From a checkpoint of a small mixture-of-experts model trained on Wikipedia.
Size: width 256, vocabulary 32768, 39.6M parameters.
Experts: 4 picks a token, a shared expert of 64 neurons.
Training: a variant of Adam for the experts, 6272 steps.
Below are experts of layer 3 (counted from 0) of a mixture-of-experts language model. Rows are named gate (a neuron's input weights, with its number), up (a neuron's input weights, with its number), down (a neuron's output weights, with its number) and show model dimensions 0-63. Each number is 50 + 12 x the weight over its row's rms, rounded and kept within 0 to 99.
Before each expert's rows: "comes before" lists some tokens at least twice as common just after its tokens as in all text. This comes from a sample of Wikipedia text that the model never trained on. Tokens count by the router's weight.

# expert 22
comes before: "0", "|", "9", " a", "8", "5"
gate0:32 59 52 69 65 54 52 50 58 65 55 78 31 30 46 36 43 54 40 59 53 57 51 38 39 59 54 52 60 30 46 46 50 63 49 34 33 51 38 23 53 37 65 34 49 50 55 43 69 61 54 67 63 56 43 24 59 57 55 55 39 79 58 56
up0:52 66 40 34 39 50 40 39 40 59 52 50 62 61 43 59 55 66 60 53 40 36 45 57 64 43 33 41 48 54 53 67 38 28 59 61 70 45 46 51 51 44 53 56 61 44 56 59 35 51 30 46 45 49 61 46 36 48 59 41 49 41 40 53
down0:47 46 34 46 56 36 45 32 56 47 44 29 53 42 72 51 50 63 39 44 55 26 42 41 46 40 49 75 73 35 62 51 53 32 54 59 63 37 52 46 65 44 64 46 45 55 66 50 50 47 55 57 35 73 51 62 57 51 45 51 59 71 53 47
gate1:46 38 53 55 58 58 49 51 61 49 60 43 54 65 54 43 53 51 74 44 42 36 54 57 39 54 66 24 64 45 62 69 51 47 47 67 64 43 56 46 36 45 55 30 56 52 34 52 41 63 73 50 50 55 66 24 43 49 42 42 49 50 25 52
up1:72 48 54 53 48 54 42 36 69 45 48 31 60 66 71 47 53 50 51 47 57 48 65 61 53 59 47 50 51 34 56 62 44 46 15 63 42 41 42 42 45 48 46 45 69 47 19 55 43 50 52 50 57 49 51 49 59 48 60 39 44 51 32 50
down1:38 40 57 50 40 76 59 48 53 73 35 56 85 54 66 54 46 35 73 49 56 58 60 46 56 57 37 40 64 66 57 54 71 53 42 42 60 50 44 52 47 37 37 30 30 18 38 58 59 63 64 58 58 61 52 48 59 41 39 44 39 50 19 38

# expert 28
comes before: "1", "2", " by", ":", "\n", " to"
gate0:64 56 41 47 28 50 55 38 52 60 58 47 55 34 70 52 44 40 30 52 35 51 58 48 51 44 57 55 35 55 46 54 41 60 30 30 33 48 43 47 49 48 52 36 54 26 58 56 62 40 44 54 45 81 45 30 55 42 50 26 54 61 67 48
up0:40 42 55 42 54 49 37 59 55 43 48 61 42 60 32 53 46 67 59 47 55 38 42 39 44 62 59 41 54 40 55 60 57 45 67 49 60 59 39 33 69 54 51 44 51 79 33 60 47 73 49 60 62 35 49 61 54 68 78 48 39 58 46 59
down0:58 31 44 33 57 64 64 38 44 35 60 25 58 46 51 50 39 42 61 32 34 55 43 39 52 43 57 43 49 62 24 49 58 51 65 59 54 52 29 39 39 58 64 54 38 40 46 53 23 41 51 54 23 49 50 44 55 57 34 47 48 58 62 53
gate1:58 65 49 66 49 41 51 55 56 59 72 44 51 58 60 51 36 40 62 45 40 34 59 70 57 43 61 22 50 49 72 67 55 45 32 73 55 36 41 45 53 34 58 33 66 62 33 38 37 48 59 73 53 60 59 49 51 45 49 39 58 56 51 47
up1:68 62 54 59 40 53 52 41 65 62 56 36 53 45 65 33 47 38 39 46 54 37 65 70 68 41 46 43 49 34 74 64 40 40 22 57 41 31 46 35 66 55 53 65 74 59 08 44 38 58 48 51 66 59 59 59 73 43 37 48 50 57 38 46
down1:60 30 52 49 31 61 55 57 51 51 31 36 65 56 64 24 69 53 45 50 53 68 42 64 51 59 48 44 59 58 59 57 81 35 37 64 45 57 50 46 58 48 48 33 54 19 44 55 19 72 60 34 50 27 47 47 61 49 31 30 52 42 31 43

# expert 37
comes before: " ", " |", ";", ":", "/", " USA"
gate0:64 45 30 41 42 62 41 38 65 51 70 52 50 27 54 41 28 52 21 54 55 42 66 45 53 56 46 59 54 42 49 48 40 54 39 25 53 43 55 52 59 47 66 36 67 34 57 48 63 23 32 50 47 64 44 18 53 39 40 37 49 55 76 31
up0:45 54 73 67 32 40 47 42 57 56 43 69 38 37 54 59 48 74 66 56 45 42 47 49 50 56 31 50 47 52 57 51 58 46 68 37 47 33 34 44 63 50 50 67 56 76 46 62 39 83 54 60 71 66 60 56 50 61 78 59 40 60 39 75
down0:43 47 45 62 72 52 50 33 63 54 81 41 55 41 30 41 54 38 65 54 47 45 56 52 56 50 69 71 41 60 50 63 32 68 63 50 18 59 38 39 19 59 76 35 48 37 53 65 55 54 56 60 33 50 63 54 46 44 39 49 35 52 72 50
gate1:41 52 46 76 62 55 50 38 52 37 65 60 61 42 44 66 41 44 58 50 55 42 50 79 71 49 73 30 51 57 60 67 73 61 60 66 53 40 55 41 44 41 57 41 53 57 36 52 44 58 52 59 18 69 46 49 45 41 28 49 51 69 41 64
up1:69 60 44 62 51 41 51 37 53 51 45 49 54 47 54 55 51 48 48 32 58 64 54 72 72 47 67 49 48 33 68 72 49 41 37 72 38 43 53 41 50 52 57 48 68 49 37 58 42 60 55 33 55 63 44 52 48 32 38 58 56 57 37 52
down1:48 44 39 60 46 81 54 49 48 64 41 42 69 65 57 52 58 31 29 41 70 35 65 58 60 45 57 27 56 43 54 54 63 77 47 66 48 57 47 52 61 34 38 36 32 54 45 59 63 46 50 34 55 67 49 34 66 46 40 28 43 49 12 24

# expert 19
comes before: "1", "2", ",", "s", " War", " years"
gate0:67 54 25 45 50 59 52 42 38 54 57 54 49 39 68 68 26 47 34 45 50 45 51 52 45 47 45 57 69 63 39 41 39 66 50 31 48 53 39 56 40 62 61 37 51 15 63 31 80 31 45 45 36 55 49 34 60 39 51 20 53 51 53 43
up0:37 50 61 50 34 43 29 47 56 49 40 50 46 51 40 40 66 71 48 42 41 49 55 43 54 48 60 35 36 26 68 63 50 36 54 65 61 57 47 46 72 34 49 60 66 91 42 72 31 61 44 63 69 50 41 50 54 66 63 53 48 57 60 53
down0:50 40 42 49 62 48 62 46 47 61 57 37 68 44 21 27 34 45 57 58 43 37 55 84 63 49 58 74 61 51 31 77 64 54 75 47 37 48 33 43 49 49 65 43 47 30 47 58 63 54 31 45 21 43 52 53 54 48 44 44 49 74 55 62
gate1:41 57 45 52 45 48 52 60 66 38 58 38 57 60 22 56 41 41 50 45 26 29 48 56 45 69 52 24 63 48 56 54 55 51 39 75 71 34 50 37 72 39 57 17 49 53 45 43 65 64 51 62 55 61 55 44 47 44 41 38 36 44 46 69
up1:46 52 55 51 40 47 50 47 69 39 51 38 57 56 30 58 47 49 53 42 36 44 47 59 62 75 38 45 46 43 72 54 34 49 29 63 55 44 50 26 59 55 63 25 56 54 28 62 64 65 52 45 71 59 55 67 62 47 40 51 33 50 41 56
down1:45 53 50 44 39 71 37 64 56 55 40 41 53 57 57 46 84 33 58 38 46 45 50 37 69 49 55 39 54 44 52 46 48 35 40 56 48 42 53 37 57 39 46 48 41 45 42 59 51 68 42 43 62 63 47 52 49 65 47 25 44 42 40 33

# expert 58
comes before: " ", "|", " |", ";", " —", " |\n"
gate0:62 55 25 45 38 50 59 39 60 49 58 41 55 52 56 45 47 53 38 44 47 63 42 39 60 40 44 52 59 49 45 64 37 62 32 21 36 53 53 45 58 58 56 29 42 38 54 48 68 43 31 54 36 69 51 33 42 42 41 34 52 48 54 42
up0:41 66 59 54 51 45 24 33 49 51 45 62 45 48 35 56 49 68 59 36 47 41 35 39 44 52 44 40 51 33 48 42 70 51 69 52 49 51 33 51 55 44 57 59 59 57 57 78 46 60 63 48 75 51 54 32 61 55 71 58 42 53 38 77
down0:60 41 46 44 65 68 60 20 42 42 51 39 59 44 32 60 56 35 64 36 44 45 41 46 48 47 52 38 52 56 28 76 45 38 75 47 47 30 48 47 47 53 59 56 47 31 56 52 43 58 48 57 28 44 65 48 38 43 34 52 50 50 62 57
gate1:49 73 58 54 75 51 55 42 44 47 61 42 51 39 34 38 52 50 52 47 46 11 51 60 31 70 70 31 56 55 41 80 62 54 42 54 60 35 55 53 49 49 49 30 45 74 63 59 44 60 50 68 59 59 47 38 44 48 35 26 51 42 58 58
up1:60 54 63 42 55 48 62 32 47 46 62 30 57 50 69 54 57 50 52 38 45 34 62 58 53 54 66 55 63 45 50 80 61 47 21 44 58 32 49 40 60 56 54 50 59 62 33 64 37 54 54 42 70 56 49 49 59 41 35 42 46 44 48 47
down1:64 62 54 62 45 79 65 61 59 63 28 55 73 62 54 34 54 56 58 27 57 48 65 43 39 50 47 44 62 74 60 58 50 47 41 58 61 48 47 55 33 29 21 50 56 65 46 62 48 54 50 56 44 64 53 40 45 47 44 35 58 39 30 34

# expert 59
comes before: "1", "2", "0", "3", "°", ")"
gate0:62 49 31 50 42 55 57 33 62 57 66 57 54 40 48 55 40 42 32 53 46 46 51 44 52 43 45 67 49 46 29 55 47 61 40 33 43 56 54 45 34 47 58 24 58 30 61 43 73 23 53 45 48 62 47 27 45 41 53 19 49 57 67 42
up0:41 67 58 56 45 46 43 62 49 41 41 50 42 48 48 47 60 66 45 50 52 44 47 49 40 54 58 33 65 35 69 51 49 46 67 51 63 36 22 41 70 42 38 63 50 76 40 60 35 81 33 58 59 50 56 53 56 65 47 65 39 46 42 62
down0:52 41 44 40 66 43 46 60 44 28 74 40 65 48 40 53 44 46 57 48 59 57 35 68 37 46 51 60 62 62 49 61 44 56 69 64 53 51 45 46 39 52 58 36 56 51 57 44 45 44 45 50 32 55 56 54 44 44 29 53 64 62 78 40
gate1:33 78 47 58 62 43 51 35 43 42 49 36 66 46 44 44 41 61 57 39 67 16 54 62 40 56 63 45 53 64 54 74 60 52 49 56 60 46 49 45 45 53 54 34 56 54 35 61 49 59 63 71 41 73 58 46 61 50 33 52 54 68 51 63
up1:61 56 62 48 52 54 58 38 46 53 47 29 50 37 63 44 39 66 55 31 66 31 48 75 53 63 53 55 45 71 64 80 50 43 23 52 43 43 59 43 52 62 49 45 69 59 15 66 48 59 46 65 73 60 63 58 77 50 42 37 55 56 36 54
down1:55 36 43 67 52 71 54 51 65 71 44 52 82 57 56 43 68 53 33 54 50 30 48 57 65 75 49 53 63 67 57 55 67 56 36 66 40 47 54 46 61 33 48 33 46 55 45 57 42 63 58 49 62 48 65 63 42 63 41 16 48 40 28 39

# expert 35
comes before: " in", " of", " to", ".", " for", " by"
gate0:56 54 33 59 50 43 62 47 44 51 57 54 44 39 50 53 39 43 36 33 44 49 58 47 50 42 45 62 70 59 32 51 39 58 45 29 56 57 39 50 39 57 45 39 57 56 70 41 64 51 48 51 43 46 55 25 37 41 41 29 50 50 71 43
up0:44 68 64 49 42 61 30 59 61 55 46 51 47 39 49 50 64 70 52 53 59 56 51 57 54 54 56 38 38 30 64 59 56 29 56 60 52 48 45 42 75 43 62 47 52 63 34 60 49 70 48 57 55 54 41 52 51 66 78 50 50 58 40 62
down0:61 35 46 45 73 45 53 37 49 43 62 33 42 53 44 40 57 40 56 43 56 46 34 59 51 47 63 49 45 63 44 60 55 43 68 69 62 38 55 40 40 46 56 34 59 50 70 60 40 38 37 76 37 77 55 43 52 44 40 50 43 47 80 47
gate1:50 62 52 43 68 54 61 49 47 35 47 32 50 45 36 44 46 64 69 42 47 13 42 63 48 55 57 34 42 50 43 78 52 57 30 68 52 39 46 47 67 59 76 32 44 58 53 38 64 58 64 68 51 65 47 33 40 54 44 53 53 54 60 60
up1:59 55 48 53 56 58 55 54 54 50 35 41 50 36 56 43 50 43 61 37 40 27 48 69 61 52 51 53 44 44 60 80 43 62 17 71 33 30 40 38 60 61 72 49 49 49 20 48 50 52 58 50 67 57 53 48 52 55 32 51 39 55 47 56
down1:55 44 46 39 44 61 57 58 46 68 32 61 66 67 76 50 64 53 56 57 68 72 42 40 61 47 38 47 51 45 63 39 54 60 44 54 40 39 45 64 60 38 30 34 39 34 39 50 47 69 54 64 64 51 49 48 40 59 32 28 50 45 28 34

# expert 40
comes before: "-", " The", " In", " He", " It", " This"
gate0:41 59 45 49 38 49 38 41 56 39 94 42 56 29 55 51 33 52 21 46 46 44 54 52 35 57 55 62 57 49 56 50 39 77 34 21 28 62 58 47 45 47 48 25 44 45 63 35 81 29 42 55 41 54 46 30 50 40 41 45 45 63 60 44
up0:42 47 50 57 27 39 46 39 53 54 12 51 39 45 55 48 56 59 61 60 57 34 56 33 51 53 41 38 38 42 59 44 54 40 55 57 57 61 42 61 64 53 44 52 66 64 48 76 36 78 70 58 60 46 53 37 50 63 74 38 26 44 37 69
down0:56 41 36 35 53 44 59 43 54 58 65 34 57 36 44 38 45 49 72 53 72 46 50 73 40 36 62 38 51 47 55 46 53 71 52 57 40 54 47 42 48 44 78 50 36 20 44 41 41 49 44 62 17 50 54 60 56 51 32 28 42 61 72 44
gate1:54 54 77 55 56 48 61 45 60 31 63 28 52 54 43 70 40 59 49 55 38 28 52 59 38 60 77 27 49 45 36 60 60 47 43 57 56 57 36 48 38 34 46 31 44 57 60 55 59 52 39 64 50 65 60 37 50 35 58 52 28 53 43 58
up1:65 36 70 55 48 51 64 41 75 51 49 31 54 52 62 59 50 56 40 38 48 45 54 60 58 64 59 46 62 33 51 61 52 43 24 68 44 33 41 38 55 38 46 51 64 52 41 58 46 69 44 45 80 73 57 51 48 38 46 66 27 40 31 59
down1:50 34 62 60 54 50 64 44 50 81 30 29 72 67 71 65 54 34 62 53 48 57 42 40 47 68 54 39 68 64 57 65 61 37 34 62 41 59 63 31 60 48 40 36 56 40 34 59 66 51 48 30 43 40 41 43 46 35 35 24 45 36 18 39

# expert 2
comes before: ".", ",", " a", "–", ".\n\n", " well"
gate0:54 47 52 44 54 43 64 32 47 47 50 56 55 27 64 48 45 51 32 35 61 41 55 59 36 49 49 49 70 49 26 57 44 67 35 29 36 41 34 51 44 54 49 37 64 36 64 35 64 55 56 55 40 76 52 32 49 54 45 39 48 53 64 30
up0:47 53 46 54 33 55 47 57 67 48 53 54 32 45 39 56 51 72 59 46 40 58 31 28 61 61 53 45 38 44 77 52 57 43 58 46 67 55 50 54 57 36 56 49 56 82 47 55 52 66 46 56 73 38 36 63 58 64 66 57 43 54 30 62
down0:46 58 39 61 68 64 57 46 59 57 52 34 46 51 45 56 41 59 56 61 46 46 68 64 33 47 53 61 47 52 37 55 57 61 59 53 52 41 48 53 39 40 63 33 40 56 55 44 63 47 58 44 16 56 69 50 45 66 35 46 63 63 50 58
gate1:48 56 40 77 59 44 53 40 53 42 56 40 51 44 48 49 41 54 65 33 79 46 53 62 45 57 48 32 39 57 38 65 63 63 43 69 63 45 42 36 53 41 44 34 59 61 35 53 30 43 53 65 50 65 61 39 52 51 44 47 45 54 71 53
up1:64 50 53 74 51 47 52 38 49 59 55 45 75 34 59 32 60 45 51 27 71 50 52 55 58 58 38 53 56 39 42 58 58 51 38 65 43 50 47 30 70 44 50 57 76 42 10 65 33 47 43 48 73 63 53 53 63 49 38 47 38 48 45 50
down1:52 52 35 53 45 71 54 42 50 52 34 44 58 64 64 31 68 34 72 52 54 49 40 54 57 60 47 62 52 40 62 54 66 71 53 54 47 48 61 31 70 42 66 45 47 45 21 60 51 57 51 33 54 59 47 43 62 52 57 35 43 47 32 49

# expert 60
comes before: "9", "8", "6", "7", "5", "4"
gate0:57 52 37 45 40 44 63 45 39 56 58 47 45 34 49 42 43 40 30 45 49 49 52 45 47 52 42 51 64 56 42 69 48 57 39 31 49 37 50 27 49 49 52 39 54 37 64 37 60 48 41 49 37 66 46 40 48 40 28 45 52 44 63 33
up0:45 56 59 43 56 44 38 41 68 38 37 56 38 46 49 43 60 72 62 41 48 33 46 46 47 52 54 40 47 33 67 41 49 44 56 48 36 56 52 57 75 41 47 62 62 70 54 77 31 54 51 48 69 41 55 56 51 69 82 45 36 60 38 76
down0:49 46 41 51 52 69 57 47 56 41 63 26 62 58 38 71 30 54 58 74 38 65 51 54 49 56 50 64 42 68 46 48 49 57 75 52 47 56 30 50 31 42 53 33 49 64 75 54 52 52 66 52 30 52 57 42 32 50 36 47 42 65 41 53
gate1:44 67 50 66 50 45 80 33 61 34 75 27 57 58 44 76 50 46 62 54 54 31 38 64 26 60 54 36 48 68 31 58 64 39 40 62 66 34 56 54 56 49 53 36 67 64 68 48 58 52 49 70 29 61 64 23 37 44 39 44 46 48 43 76
up1:69 59 63 57 32 49 76 39 62 42 65 33 65 63 69 74 57 51 47 47 64 53 47 69 61 62 46 52 60 36 46 47 51 46 27 56 43 40 55 44 56 58 40 52 64 53 33 63 47 45 30 50 58 62 55 46 57 46 35 47 58 40 40 73
down1:69 58 58 66 47 62 68 41 48 75 34 37 79 51 50 35 57 33 61 43 47 63 41 36 57 68 47 64 71 60 50 70 61 42 33 46 44 51 45 37 46 33 22 29 38 45 32 68 47 61 48 59 62 53 62 33 43 45 45 25 45 41 20 40

# expert 32
comes before: "1", "0", "2", "%", " The", " He"
gate0:55 42 40 36 46 44 66 35 61 49 61 50 56 55 51 50 38 34 30 58 54 52 57 42 44 45 48 63 61 57 23 49 53 48 38 23 34 51 58 54 43 56 48 39 63 33 65 45 71 32 52 43 43 60 44 31 43 36 44 32 33 54 61 32
up0:45 63 63 50 38 51 49 45 56 42 36 62 41 46 46 53 61 69 63 43 44 46 34 43 64 54 56 44 53 32 69 57 62 39 65 59 67 50 33 36 58 40 57 56 45 74 35 72 39 55 37 68 50 30 61 54 65 62 73 58 45 60 45 73
down0:51 37 46 26 42 75 45 41 61 42 66 32 66 58 25 47 38 39 62 62 49 52 44 35 52 44 51 42 47 50 47 44 64 47 58 38 44 48 56 25 36 34 60 53 30 46 45 42 49 58 48 45 37 50 60 52 34 50 36 55 37 63 48 60
gate1:58 50 54 44 50 42 66 48 74 41 65 19 65 57 37 60 46 43 62 50 39 39 56 74 57 63 58 28 63 43 59 73 44 39 53 70 66 47 50 50 38 51 35 33 64 71 43 68 42 52 63 59 50 42 63 39 49 40 50 46 36 62 57 68
up1:63 46 56 55 50 37 61 42 71 52 52 25 70 47 53 57 53 51 52 46 45 47 55 71 67 58 45 46 63 41 64 70 39 39 42 66 53 43 43 38 46 56 38 38 81 64 33 64 45 56 69 51 74 46 62 49 57 28 36 49 45 46 38 60
down1:40 50 49 63 45 65 56 63 69 65 30 39 56 62 67 34 68 46 51 40 55 60 34 55 62 60 35 56 57 45 47 54 71 51 33 62 66 48 51 38 63 40 35 36 54 43 41 63 34 64 40 32 53 44 56 39 47 55 34 38 44 53 09 37

# expert 25
comes before: ",", ".", "°N", " |\n", " (", "\n"
gate0:77 57 44 49 53 54 58 40 43 53 80 52 46 40 49 52 31 51 30 40 46 64 49 49 46 49 54 47 62 50 36 58 34 64 45 33 55 45 50 38 33 44 77 24 38 41 67 40 74 41 40 60 30 62 57 24 48 50 52 40 48 49 52 37
up0:34 51 54 50 39 41 40 57 61 41 29 52 47 45 47 39 44 48 52 51 36 40 55 40 50 47 48 47 45 45 70 56 63 33 65 41 39 60 36 61 78 56 37 59 70 73 23 64 35 59 48 53 52 42 52 62 63 52 54 44 44 50 52 55
down0:37 37 47 34 63 55 73 69 49 37 54 40 53 32 38 53 43 45 49 58 46 56 61 51 38 53 54 53 53 45 56 51 58 59 51 44 38 32 44 52 41 61 64 52 47 47 57 45 54 40 56 57 17 60 49 55 47 50 51 48 41 62 52 52
gate1:47 59 47 50 60 50 63 48 62 50 68 20 45 66 39 29 49 47 68 43 50 22 57 51 43 52 66 32 49 50 55 71 71 61 48 71 56 51 49 43 36 48 64 37 61 43 45 64 41 47 56 58 53 54 62 47 53 44 31 47 23 57 38 58
up1:54 48 54 49 50 34 65 36 58 63 36 30 46 59 64 32 55 54 66 29 50 46 63 50 72 58 48 41 69 40 50 63 62 53 40 64 31 41 54 27 47 58 62 38 78 39 25 46 48 56 58 43 79 43 55 58 57 47 48 34 23 52 38 54
down1:44 32 51 55 55 76 49 51 53 58 40 49 46 55 67 44 58 46 67 42 81 63 41 54 48 60 41 53 55 50 55 60 51 65 41 72 50 41 37 41 41 45 40 40 32 33 42 52 36 49 55 44 47 42 43 52 59 47 40 39 31 48 25 52

# expert 6
comes before: "9", "8", "7", "6", "3", "5"
gate0:54 50 36 39 45 42 72 61 52 47 62 45 55 36 55 55 30 48 35 55 39 43 60 31 39 56 48 51 72 58 34 56 47 57 46 29 37 55 58 68 49 46 58 24 55 36 61 43 68 43 52 48 54 60 54 14 54 45 41 44 49 58 71 38
up0:36 55 52 63 52 47 21 20 45 51 33 64 34 48 41 42 67 64 46 46 57 39 41 49 59 54 45 41 37 32 57 59 49 43 57 60 67 54 39 37 54 46 62 64 56 68 29 61 33 68 38 56 51 54 51 69 44 59 63 45 43 54 38 59
down0:38 48 49 34 52 61 61 48 62 44 54 42 59 31 45 52 36 54 42 56 56 47 40 56 41 63 43 51 39 65 67 31 35 55 47 52 47 48 49 49 51 49 58 37 44 45 59 35 48 53 53 23 20 46 29 40 53 59 40 33 55 55 48 65
gate1:54 62 59 39 65 68 78 51 62 44 47 43 58 65 47 45 47 46 59 52 52 33 66 63 40 72 67 46 51 52 46 78 79 45 46 60 60 49 54 47 39 46 40 41 50 58 39 51 49 45 58 61 41 45 48 28 56 43 31 32 34 53 38 49
up1:63 52 65 52 42 61 71 48 63 43 42 37 52 61 62 40 48 37 56 40 41 45 63 59 50 60 57 59 58 50 69 75 63 46 37 52 46 42 50 36 46 56 40 55 61 46 18 59 46 45 68 49 59 48 46 48 63 39 34 36 32 47 32 60
down1:52 46 39 52 52 65 66 41 46 74 36 56 70 56 78 44 52 39 57 48 64 41 38 51 62 71 45 53 68 57 44 56 73 56 41 61 56 53 60 46 69 43 45 41 48 41 28 76 40 41 47 54 68 56 53 39 52 37 28 23 35 37 30 38

# expert 31
comes before: "1", "2", "0", "3", "5", "4"
gate0:65 58 48 45 51 60 49 46 61 61 71 46 47 32 50 45 45 48 29 48 58 50 52 61 45 49 41 55 55 46 30 46 33 64 37 22 59 44 32 52 47 45 55 21 55 39 77 42 72 45 47 50 29 71 42 23 47 38 50 50 72 45 51 38
up0:30 78 41 51 38 44 29 53 53 37 51 48 33 65 49 58 50 79 68 47 42 40 61 26 43 41 60 37 45 42 64 55 74 42 63 50 41 56 44 51 61 52 49 41 36 79 50 60 35 58 48 57 68 42 59 53 52 71 70 33 44 60 57 78
down0:44 51 40 61 82 54 70 43 39 66 66 43 65 40 41 50 42 61 43 45 62 54 52 61 33 60 58 51 42 48 47 52 52 51 76 57 62 57 39 43 33 51 67 22 29 54 58 59 49 44 34 64 24 63 49 64 53 27 31 59 55 63 57 55
gate1:39 78 57 56 58 55 62 60 49 58 61 30 55 54 41 54 55 66 67 52 52 25 50 52 57 54 65 32 34 41 40 71 71 64 45 64 59 54 35 61 52 52 52 32 56 59 38 64 63 51 66 66 49 60 62 41 43 49 39 59 40 58 39 64
up1:55 70 56 57 58 47 56 49 49 55 52 41 60 44 64 45 43 47 43 36 54 39 53 60 67 54 45 50 48 34 50 69 51 57 28 53 43 32 43 36 59 46 64 59 70 58 21 55 48 49 58 43 63 63 55 55 51 44 28 47 44 54 37 54
down1:54 51 30 54 49 63 69 58 51 58 30 64 74 56 57 38 75 47 52 35 58 54 51 52 53 65 47 51 56 37 28 54 56 65 36 62 32 56 46 28 35 47 43 46 63 20 32 53 33 66 65 30 50 49 39 50 65 59 43 32 38 35 43 35